From a checkpoint of a small mixture-of-experts model trained on Wikipedia.
Size: 12 layers, width 160, vocabulary 5529, 27.5M parameters.
Experts: 80 experts in each of 10 layers, 64 SwiGLU neurons an expert.
Training: a variant of Muon for the experts, 808M tokens, 3285 steps.
Below are experts of layer 3 (counted from 0) of a mixture-of-experts language model. Rows are named router (the router's row for the expert), gate (a neuron's input weights, with its number), up (a neuron's input weights, with its number) and show model dimensions 0-159. Each number is 200 + 40 x the weight over its row's rms, rounded and kept within 0 to 999.
After each expert's rows: "mostly gets" lists some tokens that are sent to it at least half of the time. This comes from a sample of Wikipedia text that the model never trained on.

# expert 34
router,223,211,201,247,213,175,230,241,253,252,198,163,244,171,140,237,283,127,173,230,184,229,200,185,205,175,149,234,219,153,222,189,197,142,142,260,215,243,192,199,207,206,202,173,238,205,175,247,183,221,192,144,242,229,128,165,203,116,153,154,249,209,294,252,188,198,203,164,132,134,177,188,199,168,173,217,171,207,129,166,193,155,197,209,223,214,159,188,193,294,213,180,238,225,211,199,161,123,244,270,126,290,203,205,242,154,180,187,186,177,315,254,221,236,126,233,179,224,171,199,204,222,235,183,138,162,180,157,221,183,239,179,207,222,141,188,228,197,283,159,197,286,278,213,261,163,198,180,138,126,206,228,233,196,213,172,196,170,182,248
gate0,212,223,191,220,185,207,273,241,265,159,210,170,215,204,155,211,225,120,173,137,209,208,218,212,205,162,126,182,230,152,224,240,149,143,148,169,208,260,162,63,188,160,233,195,153,251,212,135,186,267,213,195,188,174,220,142,177,203,237,152,218,176,220,179,159,132,162,166,158,185,251,242,201,195,233,220,221,158,174,187,143,192,178,192,162,319,197,260,247,204,208,203,202,140,133,164,243,194,123,175,230,228,244,275,144,216,163,181,173,205,180,179,245,95,157,172,197,205,156,257,233,145,209,202,165,229,276,139,206,132,241,185,182,237,238,232,194,221,214,231,203,232,210,217,308,218,211,168,185,193,124,201,211,156,214,192,212,195,201,164
up0,180,162,133,209,162,172,261,260,197,184,200,273,160,204,184,187,204,159,179,148,209,149,276,134,259,143,137,169,241,181,136,252,148,131,250,222,138,164,212,267,237,177,168,222,198,193,176,137,207,159,129,188,252,216,226,139,187,179,257,295,205,198,253,210,196,184,260,148,197,162,168,224,131,244,207,181,168,235,178,232,249,223,255,218,145,209,120,169,230,154,216,213,206,200,148,214,183,181,257,140,211,221,267,172,196,186,177,177,186,223,148,202,155,151,179,261,186,114,242,180,238,160,184,243,241,188,208,173,124,195,185,220,173,235,273,195,125,201,175,222,256,199,167,184,140,162,196,262,204,268,191,206,214,240,197,184,190,147,152,154
mostly gets: " York", " Cup", "shire", " Festival", " War", " River"

# expert 55
router,322,233,148,186,174,177,140,229,280,223,191,174,220,213,129,266,221,127,190,243,178,187,252,242,222,163,159,206,254,178,163,165,151,138,201,167,156,212,126,152,246,227,196,175,205,172,155,152,159,173,190,217,220,238,165,208,180,226,230,168,252,186,234,205,249,243,201,172,254,240,257,198,231,160,246,204,211,181,222,177,235,180,105,192,216,232,188,167,156,184,207,186,269,180,194,173,151,170,198,166,190,235,246,187,218,215,157,175,124,246,222,167,253,220,208,224,156,208,198,164,183,173,177,306,197,107,207,175,189,214,208,204,186,224,177,195,314,187,246,224,220,173,185,178,133,159,241,200,159,113,180,177,218,196,76,177,185,261,266,185
gate0,190,223,256,236,202,217,217,246,226,145,117,228,183,235,133,217,171,220,206,276,234,228,231,225,265,151,249,176,250,193,159,279,143,141,222,256,202,212,207,224,218,223,202,217,260,217,128,260,196,211,188,179,163,220,189,204,244,203,245,149,246,209,254,179,174,245,187,163,261,225,167,148,171,210,194,235,136,232,252,193,167,207,285,184,199,192,201,188,177,243,230,248,177,216,292,184,268,211,208,171,183,132,287,283,230,182,299,177,164,134,173,167,217,170,225,228,234,234,202,240,207,178,147,221,190,185,219,150,206,245,232,217,256,201,272,252,227,213,195,182,200,196,227,120,222,264,224,190,157,161,225,192,153,218,124,103,153,215,155,244
up0,244,215,196,166,252,118,170,205,169,180,129,243,197,123,130,241,163,190,182,155,182,181,186,194,167,188,174,224,190,208,208,260,158,141,258,198,156,162,268,265,230,220,211,187,138,166,168,153,170,216,209,239,218,192,231,200,254,301,218,247,173,209,159,183,189,174,210,193,211,241,231,185,153,172,189,238,233,195,210,215,200,185,214,289,234,143,152,195,215,195,203,198,199,267,191,193,236,179,207,253,121,228,117,112,89,169,245,192,235,247,224,216,219,178,214,242,207,209,237,209,193,197,153,204,170,227,209,299,225,287,214,231,169,77,222,139,258,214,196,199,205,173,220,216,151,154,189,115,184,185,127,137,194,196,139,191,195,224,231,165
mostly gets: "ated", "ted", " named", "ized", "ional", "ected"

# expert 73
router,222,145,186,319,167,294,226,296,184,246,261,168,255,161,175,188,198,126,206,252,171,164,203,172,147,232,228,187,190,162,182,233,226,163,219,187,151,192,154,221,240,206,180,223,198,185,208,191,144,234,210,132,195,150,127,156,189,224,143,174,231,161,235,258,169,226,158,145,198,165,211,171,159,209,207,164,235,210,119,200,138,199,192,150,265,190,195,204,161,234,207,157,222,229,218,192,214,141,237,218,148,272,268,249,264,220,160,187,148,153,219,214,244,241,196,169,188,224,150,203,196,172,280,251,249,228,194,211,201,257,222,239,175,224,151,231,206,146,291,165,271,218,264,215,247,196,166,168,221,163,145,203,238,159,231,218,121,153,202,249
gate0,226,181,195,172,264,260,295,236,167,227,253,211,207,154,133,223,249,191,235,228,155,209,199,186,260,262,158,278,131,132,195,218,190,206,216,173,169,257,188,223,162,120,187,210,200,210,253,136,137,220,271,189,234,145,155,131,210,224,193,191,227,236,201,198,134,147,142,191,239,183,197,177,167,291,177,106,281,152,162,152,204,230,231,123,243,190,169,139,151,174,250,228,190,216,222,168,178,208,218,205,175,204,151,199,205,163,144,200,174,133,138,137,152,242,173,222,235,175,216,153,192,196,159,205,164,188,217,247,208,188,178,176,245,222,140,183,203,238,233,216,184,177,305,138,239,217,225,197,260,174,182,206,153,168,253,208,227,148,221,228
up0,202,185,194,174,241,216,106,208,195,213,214,225,222,240,192,143,242,129,135,225,225,195,181,182,138,199,231,238,130,197,253,199,247,238,144,187,232,241,243,177,257,227,170,168,270,154,213,143,150,184,258,126,168,120,242,212,209,204,253,211,117,250,218,227,212,204,189,215,197,186,187,195,177,182,183,158,146,221,185,205,239,213,243,279,198,173,264,176,114,168,199,187,239,186,190,215,184,157,250,200,224,148,255,214,186,210,142,199,211,264,161,255,258,139,186,161,157,220,212,186,154,214,218,192,227,203,235,245,224,262,226,215,178,153,190,287,215,340,213,126,199,193,232,135,207,291,217,176,132,156,226,226,216,188,239,217,206,123,225,242
mostly gets: ".\"", "om", "por", "\".", " bar", "enty"

# expert 71
router,187,244,210,221,195,212,172,241,218,257,198,172,191,237,73,205,203,159,143,282,250,206,255,199,160,249,167,188,248,103,191,197,186,172,244,219,233,179,233,196,232,207,252,260,226,155,202,154,127,147,227,156,207,178,195,250,205,156,142,162,234,276,215,186,170,240,153,184,234,234,159,173,150,239,203,202,210,177,127,226,177,198,192,213,167,203,201,221,149,162,190,166,208,251,182,207,128,193,210,183,70,240,299,191,193,209,175,197,156,181,281,171,216,227,248,179,249,214,256,98,204,303,151,227,208,170,196,206,168,211,153,165,166,197,163,229,271,185,240,163,168,209,256,219,160,179,207,232,234,154,181,135,238,210,166,201,251,235,199,209
gate0,175,269,203,257,122,183,163,236,230,229,212,204,266,189,176,204,242,182,143,281,191,196,256,235,153,193,246,224,232,177,217,145,227,208,237,197,212,189,150,292,209,245,183,173,217,239,251,238,192,189,206,213,184,177,229,201,221,192,187,280,225,229,209,194,191,173,245,187,237,220,216,252,199,281,254,253,251,245,147,248,204,236,219,214,183,237,241,126,173,309,258,276,193,131,185,228,118,191,229,187,111,139,135,174,223,114,181,146,190,227,208,117,228,239,224,244,232,258,225,201,158,187,181,185,244,201,206,200,248,159,95,224,176,125,191,241,225,210,223,172,218,246,186,160,186,155,219,201,183,237,204,228,171,116,231,231,219,197,236,218
up0,169,173,198,251,220,241,170,161,192,139,201,148,286,244,236,176,166,222,203,247,196,221,165,240,202,183,240,214,204,218,199,206,190,196,149,232,189,204,207,242,206,206,173,155,233,151,252,167,139,225,200,224,176,245,221,228,137,182,198,127,173,246,213,251,241,164,209,195,160,235,171,124,188,265,257,230,225,207,176,254,202,160,231,227,247,271,147,286,192,117,203,186,265,249,116,152,202,284,224,220,176,161,266,188,218,139,148,233,194,265,198,208,225,181,185,194,138,160,249,218,198,188,238,153,211,261,203,241,279,131,201,169,142,195,145,216,205,252,159,215,196,294,212,212,288,191,264,188,127,173,210,261,156,255,198,223,204,152,150,230
mostly gets: " first", " American", " other", " new", " cont", " most"

# expert 75
router,166,260,225,259,203,188,183,241,182,254,180,178,183,214,82,191,191,178,192,310,219,189,269,220,143,279,155,205,252,129,192,190,178,132,240,216,217,179,196,187,198,182,252,229,155,147,167,156,154,148,202,167,225,186,182,260,165,137,145,176,263,249,222,225,196,254,201,181,231,189,183,190,202,208,247,192,179,162,156,191,203,181,188,219,168,208,192,202,165,168,162,211,211,244,175,163,142,160,209,192,91,248,247,225,139,219,175,154,152,212,201,179,197,242,219,141,231,208,231,78,207,287,128,229,221,155,224,155,180,209,141,160,159,164,139,224,213,160,245,198,137,202,305,195,165,234,203,261,207,190,197,140,255,205,180,155,197,220,196,226
gate0,226,242,209,232,217,245,170,220,133,195,160,209,129,229,180,207,273,233,194,258,178,197,136,194,218,229,194,173,249,146,199,215,164,231,244,158,242,178,144,125,199,221,142,172,234,147,240,163,210,207,244,232,236,198,236,196,199,156,247,231,272,269,204,152,246,215,241,177,233,218,144,177,194,205,251,199,214,209,152,229,170,180,207,165,195,154,176,260,182,171,218,207,235,156,153,236,134,198,199,86,173,168,184,259,223,222,245,124,184,235,219,174,180,248,162,180,238,178,156,173,181,230,198,135,274,196,159,119,202,167,136,219,148,87,247,191,164,253,258,223,147,214,173,154,195,175,213,190,244,212,153,114,141,287,142,172,201,212,147,200
up0,146,220,235,195,238,196,228,165,206,247,202,81,154,227,133,234,291,212,238,213,233,195,147,235,264,214,189,171,148,196,161,255,277,141,109,219,212,211,214,192,144,185,152,111,128,239,222,184,169,166,129,214,159,234,221,188,223,188,262,191,174,232,235,185,119,158,176,215,186,233,211,254,216,150,207,217,223,199,181,176,256,256,182,210,149,161,237,196,206,241,181,253,182,112,202,234,183,264,207,162,160,239,118,173,139,263,245,169,188,188,136,238,192,222,194,220,195,170,221,73,171,220,224,235,201,240,187,253,197,203,209,220,149,261,205,219,179,198,236,238,157,132,245,163,208,180,200,243,172,179,216,143,173,165,210,206,259,219,216,220
mostly gets: " American", " other", " film", " comp", " most", " known"

# expert 54
router,241,211,210,177,202,184,87,257,191,238,228,146,215,146,156,235,176,122,230,285,170,208,258,263,257,183,142,232,294,191,207,150,179,173,248,143,196,195,159,178,232,240,252,226,243,168,159,154,144,205,213,239,155,235,186,174,214,207,141,155,299,226,262,227,221,254,221,143,195,192,225,181,284,167,259,205,216,218,229,208,266,209,131,212,218,219,200,164,181,215,241,230,250,193,203,189,168,194,172,211,223,251,250,184,203,275,169,231,145,222,231,142,175,231,189,186,177,184,243,193,161,226,258,301,134,153,175,172,155,217,185,246,160,190,164,236,255,236,269,234,220,188,237,173,176,143,215,253,212,180,146,181,227,178,160,176,211,266,239,211
gate0,190,112,217,233,204,208,171,248,256,187,164,148,175,153,207,256,265,154,180,177,125,225,205,229,196,264,291,175,274,283,241,205,146,268,197,209,269,180,216,220,249,190,267,157,233,220,227,233,111,187,206,171,180,147,183,232,285,263,172,188,252,168,261,198,227,241,212,241,182,138,185,184,215,215,195,237,197,173,208,204,220,165,256,254,181,181,166,242,195,189,196,186,206,181,194,180,122,181,208,208,231,213,215,199,192,184,125,128,176,127,215,152,106,191,183,148,247,224,180,255,229,223,171,150,149,151,159,236,238,152,171,170,198,199,222,313,161,212,122,210,205,168,227,185,210,179,254,230,190,186,217,168,187,185,191,128,186,128,190,244
up0,170,149,165,186,156,200,165,100,173,195,185,221,215,196,199,151,278,173,136,137,184,135,169,194,191,135,215,168,155,192,180,230,196,265,202,259,212,276,208,236,142,232,261,201,158,222,183,260,258,250,161,168,190,227,173,180,235,204,180,209,155,128,191,209,216,156,190,178,235,287,134,212,121,250,183,165,184,170,221,196,207,210,209,200,141,201,254,179,183,229,232,146,278,192,166,232,239,196,130,287,278,247,247,181,257,144,270,214,177,203,185,239,188,285,179,236,229,212,167,241,150,157,150,202,229,223,213,165,220,191,182,181,162,190,210,202,166,219,190,237,169,200,159,218,208,190,271,196,262,141,242,228,186,229,213,240,152,270,159,97
mostly gets: " based", " located", "ted", " released", " described", "ased"

# expert 31
router,172,224,197,290,191,168,197,203,165,245,139,174,284,191,135,262,235,141,134,196,155,144,225,173,209,198,214,216,224,165,220,188,224,105,164,235,221,264,142,211,217,233,258,181,218,183,184,261,132,189,266,143,190,207,177,249,223,188,156,157,219,213,255,183,180,179,133,172,189,227,164,177,181,210,178,253,186,146,117,175,183,199,126,177,232,180,172,158,201,236,263,213,210,163,172,218,192,186,220,204,121,302,248,179,225,214,146,186,232,189,271,217,224,249,151,204,232,195,178,144,185,180,211,265,184,210,184,238,146,238,233,150,211,167,173,168,276,158,301,188,210,197,203,184,186,185,326,163,191,134,211,166,168,150,165,172,227,172,166,166
gate0,208,218,239,217,94,193,183,195,189,236,246,234,177,85,209,214,253,166,208,220,200,119,226,191,221,206,196,202,182,231,216,164,212,162,171,234,216,187,172,205,158,224,262,172,242,146,172,244,206,166,199,165,246,199,187,241,209,203,191,163,151,177,206,99,180,222,132,226,163,261,216,275,200,278,258,163,149,156,181,135,209,186,241,156,225,245,117,226,180,215,283,223,168,191,225,202,205,221,160,300,270,236,197,169,226,174,247,156,196,219,259,221,133,212,214,174,173,268,160,170,184,170,148,230,167,190,126,161,248,195,219,241,250,185,252,175,232,200,218,195,138,182,199,130,243,223,230,209,192,188,253,138,275,119,210,277,243,214,220,195
up0,243,171,267,153,228,249,231,212,146,220,182,145,228,171,201,143,182,212,186,215,183,195,219,283,103,175,219,206,75,237,185,242,197,146,116,166,211,203,154,176,224,167,139,140,147,229,242,224,163,176,144,240,179,251,239,205,207,218,225,208,227,188,196,225,220,200,244,237,237,142,156,226,157,210,151,254,178,180,220,227,144,205,199,247,174,159,194,206,169,203,195,198,211,214,173,167,173,172,188,182,153,222,194,271,182,239,174,192,227,288,130,231,161,173,264,143,177,227,57,220,154,210,140,123,207,164,152,220,198,264,232,201,248,188,227,181,194,145,259,198,294,247,189,205,172,192,229,172,193,208,183,122,179,237,246,232,151,192,218,165
mostly gets: " States", " Carolina", " York", " France", " Republic", " Kong"

# expert 49
router,233,186,135,281,229,244,161,211,243,210,211,154,244,134,108,218,218,174,196,198,237,200,274,197,164,222,194,150,201,121,113,281,217,177,198,214,219,251,165,181,170,230,183,155,224,115,135,98,178,204,209,201,226,216,155,229,268,209,163,149,224,170,241,247,188,280,250,190,143,195,262,222,196,190,253,209,222,186,204,183,132,153,160,147,202,237,176,252,153,143,239,169,237,157,152,268,179,145,305,174,190,227,238,179,202,223,181,217,206,199,229,142,147,175,228,186,209,239,138,159,176,169,182,241,201,176,184,192,213,284,241,248,197,169,155,169,249,193,213,213,183,252,248,200,216,162,216,159,212,217,211,175,286,215,159,249,167,214,239,178
gate0,215,163,171,236,251,148,215,180,222,165,136,243,248,182,180,239,356,213,201,209,241,210,179,214,179,177,217,213,177,204,151,283,212,271,101,151,204,149,219,155,219,181,200,215,186,206,239,146,145,217,218,175,90,172,206,183,232,130,254,255,175,218,225,193,150,191,159,172,217,160,151,211,165,223,219,175,189,255,145,200,190,220,178,245,228,229,179,221,142,184,174,217,158,260,197,122,224,143,213,141,202,207,153,183,152,158,267,232,214,143,238,239,226,264,222,199,142,197,221,197,207,145,226,270,218,236,266,104,257,203,192,215,208,147,164,182,159,166,240,211,203,183,171,201,213,105,231,189,210,272,168,176,182,217,164,212,210,261,234,214
up0,226,131,305,194,192,185,259,215,230,202,230,181,134,242,120,178,268,228,212,204,209,200,188,232,203,270,193,213,209,253,250,235,209,242,194,230,228,137,147,206,195,214,181,192,204,202,199,251,251,214,273,249,209,204,217,168,160,186,209,203,168,128,211,250,177,248,150,120,233,237,133,211,246,237,208,244,174,224,111,128,204,197,130,215,201,168,183,192,224,215,243,221,180,282,244,180,158,188,202,129,240,150,187,175,145,141,217,222,162,130,213,251,190,265,136,204,164,183,261,174,209,259,201,223,105,231,121,165,234,135,111,179,179,233,264,225,191,218,215,190,159,157,235,205,165,170,214,200,164,199,217,196,210,216,233,189,193,124,271,155
mostly gets: " m", " c", " b", " p", " s", " f"

# expert 10
router,198,251,229,238,162,189,182,238,189,176,217,143,196,189,148,274,275,156,169,290,176,257,336,203,250,234,156,255,267,182,173,177,175,202,218,274,187,175,149,191,201,222,210,200,155,171,111,164,187,129,230,179,181,175,165,197,201,221,200,146,230,242,242,230,178,187,136,134,230,209,176,181,165,170,177,225,263,258,219,161,243,212,137,169,252,173,181,212,128,227,243,260,238,205,182,195,138,190,314,202,148,283,238,175,257,196,214,223,200,191,159,198,261,215,183,173,203,221,210,192,160,177,260,207,295,206,208,152,183,213,179,242,188,201,128,154,242,167,282,207,201,141,231,184,185,200,181,210,180,150,181,160,235,182,143,180,171,183,222,213
gate1,212,207,203,238,132,230,226,261,235,130,129,190,197,193,186,145,220,253,159,302,189,208,192,192,128,248,173,226,189,212,133,195,156,222,249,202,239,175,101,165,115,155,147,185,232,178,178,216,109,179,198,241,205,233,172,210,192,181,143,219,215,241,164,176,187,254,233,182,265,206,141,184,204,240,219,188,229,241,162,246,211,170,215,193,171,191,176,294,296,205,188,246,207,218,245,218,217,248,216,215,107,178,200,238,150,242,162,275,207,261,209,249,184,268,185,168,172,119,227,242,146,271,193,221,172,258,223,146,204,167,224,190,133,226,243,166,244,162,213,232,181,168,220,233,213,149,233,221,210,213,203,191,246,178,167,230,227,226,269,269
up1,157,204,196,183,260,220,262,191,231,183,231,193,225,137,272,259,275,164,258,137,261,208,241,223,253,122,201,215,211,222,229,194,189,232,160,189,165,216,170,242,194,255,99,250,234,189,248,171,271,216,224,121,252,181,145,167,287,223,157,256,181,159,198,221,229,148,190,160,205,249,276,159,176,109,168,232,162,131,149,183,198,198,258,215,230,204,224,193,145,202,260,175,197,184,190,189,218,134,232,253,241,188,214,207,247,156,176,171,211,183,205,156,127,223,195,222,229,131,152,178,217,212,240,204,235,202,180,203,230,239,275,226,188,194,171,228,211,209,229,275,197,224,196,220,125,200,137,180,259,179,210,273,155,295,234,236,170,211,211,213
mostly gets: " Total", " Pro", " Best", " Date", "See", " Val"

# expert 35
router,172,248,201,287,224,162,181,203,187,213,197,172,242,201,121,249,243,164,140,281,129,173,212,172,229,189,173,206,190,108,174,160,230,134,150,249,205,300,133,186,246,233,254,121,239,249,219,223,163,172,217,211,182,209,194,206,159,152,174,166,267,223,225,207,145,186,150,151,182,142,185,206,200,222,185,224,165,207,202,183,231,195,173,216,213,257,154,178,204,223,203,199,218,199,180,234,137,148,208,207,119,283,188,178,222,175,213,202,248,199,344,234,260,240,133,204,239,201,184,152,222,258,176,208,183,194,193,221,207,196,206,203,213,224,159,197,250,179,262,184,177,212,267,154,251,186,179,157,143,100,225,173,129,163,144,178,171,156,174,161
gate0,253,181,196,216,200,237,227,147,239,218,231,149,152,204,204,215,162,145,182,126,229,215,224,164,232,216,263,168,164,177,141,225,241,171,187,228,142,245,169,235,278,233,275,223,169,249,193,132,183,173,247,180,202,242,236,170,227,239,216,226,209,255,287,212,175,210,194,210,223,191,124,151,211,186,227,166,279,227,199,244,208,181,116,163,176,200,217,276,163,181,173,232,195,213,168,170,177,190,252,231,188,203,232,216,207,202,130,257,212,255,259,226,217,218,195,220,189,140,192,162,249,229,233,211,195,167,240,227,213,193,245,156,199,304,198,258,183,211,200,100,141,198,144,239,312,140,156,111,285,179,218,208,193,262,146,195,231,220,138,189
up0,224,158,157,246,263,171,214,245,171,170,164,250,124,213,117,148,199,232,215,207,220,179,179,134,249,244,203,191,186,170,165,213,217,158,173,265,171,215,186,243,203,258,213,204,196,203,124,170,206,215,238,266,144,176,194,145,221,195,171,180,154,136,249,170,173,204,264,170,189,179,177,204,109,217,152,238,203,179,220,166,158,202,205,248,246,225,244,191,263,277,184,243,145,143,219,205,224,248,195,219,252,110,176,188,228,239,194,166,211,175,243,169,160,116,181,149,233,217,254,123,174,118,217,291,177,225,157,129,214,244,245,215,183,167,221,175,126,190,229,175,176,270,238,209,190,224,150,222,189,208,198,208,249,266,198,228,241,167,172,306
mostly gets: " United", " States", " York", " England", " Australia", " Carolina"

# expert 36
router,246,178,140,227,228,197,171,234,229,245,207,207,228,162,115,273,284,147,168,214,94,216,224,208,223,150,148,203,166,151,219,147,172,165,181,240,179,225,136,216,193,222,184,162,202,187,225,254,201,164,221,188,218,227,193,198,167,133,143,164,232,209,294,181,206,202,105,195,213,216,209,175,167,140,217,216,207,185,138,255,198,150,141,208,204,197,115,156,137,232,221,242,292,200,154,220,154,124,237,236,173,269,228,158,194,122,168,206,222,205,312,247,224,221,161,161,162,201,137,173,157,212,182,307,199,126,139,197,189,214,189,200,202,202,210,137,189,203,266,200,205,232,239,187,208,177,272,168,216,158,221,196,214,194,183,224,196,167,193,199
gate1,241,284,178,211,187,195,274,213,256,257,184,216,182,202,134,191,198,281,258,245,129,204,257,163,181,185,154,233,131,223,276,132,171,218,242,252,145,227,207,229,224,173,227,80,174,208,209,210,231,258,220,214,203,148,174,190,185,225,221,146,166,206,212,206,139,275,88,166,181,176,261,250,150,241,215,202,178,154,199,180,151,232,172,167,142,183,211,127,164,206,259,285,238,220,158,202,204,175,183,242,179,200,218,150,169,306,224,162,199,231,187,142,130,196,193,196,175,165,210,195,191,177,246,257,123,142,142,199,220,247,165,234,229,281,190,210,190,200,201,176,194,223,164,215,225,179,234,178,152,242,231,212,207,203,178,222,229,190,143,211
up1,277,175,255,210,97,168,216,147,192,253,227,172,209,239,189,177,172,183,200,248,278,226,168,181,213,145,257,96,214,203,151,184,223,171,208,281,135,169,166,221,219,194,149,234,161,274,173,257,225,264,183,221,202,159,182,170,235,205,173,223,256,215,175,219,213,196,238,214,114,166,233,260,143,229,194,223,171,221,259,150,201,160,199,170,130,208,135,181,240,179,190,264,147,263,199,179,261,181,199,207,107,202,174,194,157,284,226,247,231,200,244,163,169,174,138,180,239,245,126,220,156,259,225,203,209,219,244,190,235,204,168,198,225,198,168,203,211,170,164,199,266,226,224,141,216,285,206,206,233,267,113,217,209,203,188,137,164,200,209,172
mostly gets: "ville", "ford", "berg", "burg", "ington", " Kong"

# expert 78
router,203,230,212,266,195,253,192,262,163,236,260,190,191,187,59,219,134,211,134,270,228,235,317,194,139,247,159,227,293,191,218,195,179,177,228,239,198,164,227,178,270,271,236,215,171,199,230,151,179,172,283,199,239,195,162,255,196,156,115,148,229,270,194,226,161,235,162,141,212,241,159,221,201,165,207,241,208,230,135,208,248,230,213,195,197,235,222,227,149,164,165,153,179,250,183,194,153,236,215,195,108,271,226,204,179,240,216,225,187,215,214,169,196,197,210,179,202,213,211,187,245,307,187,224,182,143,171,199,170,236,179,196,150,217,143,208,230,172,202,210,147,249,286,184,203,215,246,251,207,193,176,154,211,256,166,205,186,203,191,242
gate0,175,247,204,247,149,212,81,170,170,272,201,174,224,166,166,193,146,242,174,233,240,245,178,203,173,169,234,247,233,193,226,226,217,219,199,212,208,255,246,258,242,232,194,233,182,208,243,205,201,234,149,205,167,245,200,220,165,260,147,196,265,232,194,241,163,196,230,159,198,222,209,150,245,167,190,237,204,237,191,254,242,112,196,144,239,220,209,273,207,188,182,183,169,123,218,183,180,184,243,159,134,259,98,128,185,239,238,277,224,222,147,239,182,255,206,125,172,169,215,233,205,283,144,188,192,166,215,236,117,175,214,189,196,181,161,163,239,185,233,215,132,147,307,222,239,266,149,151,234,190,202,224,213,206,224,250,214,138,159,235
up0,218,136,185,234,165,222,203,208,266,216,217,260,135,240,240,234,194,146,210,264,205,203,185,210,118,155,179,193,178,256,119,159,100,207,158,218,181,168,107,235,143,199,276,185,176,178,177,192,236,193,194,202,229,246,228,220,208,170,227,256,148,259,204,193,220,219,267,178,150,213,145,269,186,199,290,194,237,172,193,194,164,170,180,248,213,170,222,212,192,225,166,217,193,265,164,184,261,230,229,189,108,224,188,189,212,255,266,174,206,168,211,164,214,286,87,176,186,269,249,215,161,186,215,231,196,254,226,192,204,215,109,153,199,172,255,194,234,225,198,286,234,212,143,218,164,237,196,136,231,153,248,213,169,139,148,210,172,202,213,177
mostly gets: " first", " un", " con", " comp", " cont", " ex"

# expert 74
router,137,181,215,222,212,262,187,235,121,214,259,151,163,239,15,212,211,212,151,247,224,227,275,188,148,237,126,230,234,170,248,200,198,148,227,216,217,214,243,199,226,209,209,206,203,237,214,195,187,129,264,208,232,222,143,221,156,185,134,132,230,233,238,168,209,233,144,139,225,223,241,187,226,235,212,244,185,173,171,202,231,163,201,170,194,242,213,276,202,190,192,194,255,247,195,211,188,164,231,173,143,282,222,220,138,223,166,172,164,215,203,164,167,280,247,201,228,187,199,146,226,270,134,279,197,170,155,169,190,244,115,207,155,202,148,242,171,134,228,198,222,256,238,197,197,233,229,248,193,203,172,159,242,222,160,156,192,195,176,214
gate0,250,214,224,278,201,159,195,148,177,288,148,205,249,198,174,187,237,234,208,204,228,195,247,122,222,177,327,210,118,181,284,168,238,210,195,201,229,239,205,262,195,195,224,161,169,209,239,222,219,172,216,188,269,203,180,238,215,198,196,219,215,134,202,229,118,137,261,211,242,202,256,220,235,225,235,197,207,187,249,177,203,182,270,179,184,203,152,202,269,243,256,158,147,303,199,187,195,261,168,212,216,269,153,224,221,135,180,227,188,154,200,199,140,221,200,222,201,292,203,154,230,189,224,197,252,151,201,146,250,269,150,258,226,180,187,224,161,199,199,174,177,230,125,229,178,188,182,192,187,176,264,236,140,224,176,295,127,211,200,222
up0,197,152,143,196,224,250,287,253,241,148,226,169,205,279,202,244,207,191,177,203,289,195,121,221,204,210,162,175,141,214,327,129,231,179,151,224,215,250,149,156,244,228,208,113,218,167,212,243,278,173,139,210,212,207,222,212,140,263,223,274,213,207,178,224,188,235,209,250,128,168,170,170,160,168,243,215,173,204,252,225,181,188,191,190,206,229,210,160,192,133,189,133,239,277,126,186,233,227,220,193,245,193,147,164,111,188,224,211,167,145,207,260,163,141,192,212,228,210,183,208,205,198,236,186,160,205,173,233,183,167,175,164,232,154,220,219,248,269,191,173,202,247,210,236,263,156,196,189,288,130,197,250,182,216,195,247,147,219,179,196
mostly gets: " un", " con", " comp", " film", " ex", " cont"

# expert 40
router,225,142,181,267,246,221,178,222,204,194,232,199,220,185,109,212,170,140,173,172,217,173,279,208,188,175,187,203,196,107,138,223,223,134,200,231,175,229,195,138,197,267,135,166,210,165,183,131,170,182,218,171,173,202,146,264,226,177,184,117,235,220,239,234,212,239,206,209,167,211,273,226,196,124,253,262,216,187,213,201,152,164,165,156,224,208,84,237,157,175,227,191,231,175,190,202,178,103,276,136,179,230,257,173,238,223,166,258,169,216,205,138,230,189,165,233,260,177,149,169,183,179,232,198,217,155,204,208,226,237,256,239,197,177,138,146,220,203,265,192,177,251,268,193,216,148,258,160,199,169,190,145,235,208,128,257,143,178,196,147
gate1,164,189,223,212,197,181,200,197,210,174,137,195,206,215,106,152,207,175,257,187,173,168,276,211,253,160,202,153,161,181,161,216,199,221,318,208,220,158,197,191,220,216,151,147,148,179,284,185,152,232,202,205,165,236,176,235,131,202,189,126,189,298,154,186,181,216,253,186,231,170,192,245,93,151,211,247,191,217,310,226,203,173,143,106,271,206,185,233,185,182,257,152,165,242,184,206,202,125,238,192,169,200,239,175,234,217,125,175,199,217,138,154,199,168,204,145,207,162,188,202,157,164,248,201,173,163,186,238,219,244,178,167,173,215,136,183,214,210,223,189,201,251,170,198,141,186,218,267,252,204,171,148,227,186,126,258,259,155,171,257
up1,198,85,230,269,225,224,204,230,179,287,200,217,237,206,179,242,256,212,160,192,237,244,169,277,233,227,224,194,136,210,212,153,220,233,173,266,117,178,231,176,122,196,181,217,192,173,203,209,237,182,207,185,175,237,135,156,190,217,232,124,241,177,222,259,157,155,160,214,206,246,195,203,187,176,231,205,146,179,235,160,186,263,227,170,265,206,236,177,223,191,270,229,144,263,209,153,214,128,222,244,247,181,212,234,178,210,220,220,206,159,169,252,186,190,180,125,183,242,181,232,144,223,197,179,313,146,207,187,275,219,290,203,180,207,195,119,233,149,233,241,203,127,219,221,245,173,250,213,169,227,151,164,149,182,145,278,143,207,233,222
mostly gets: " p", " j", " m", " r", " t", " fl"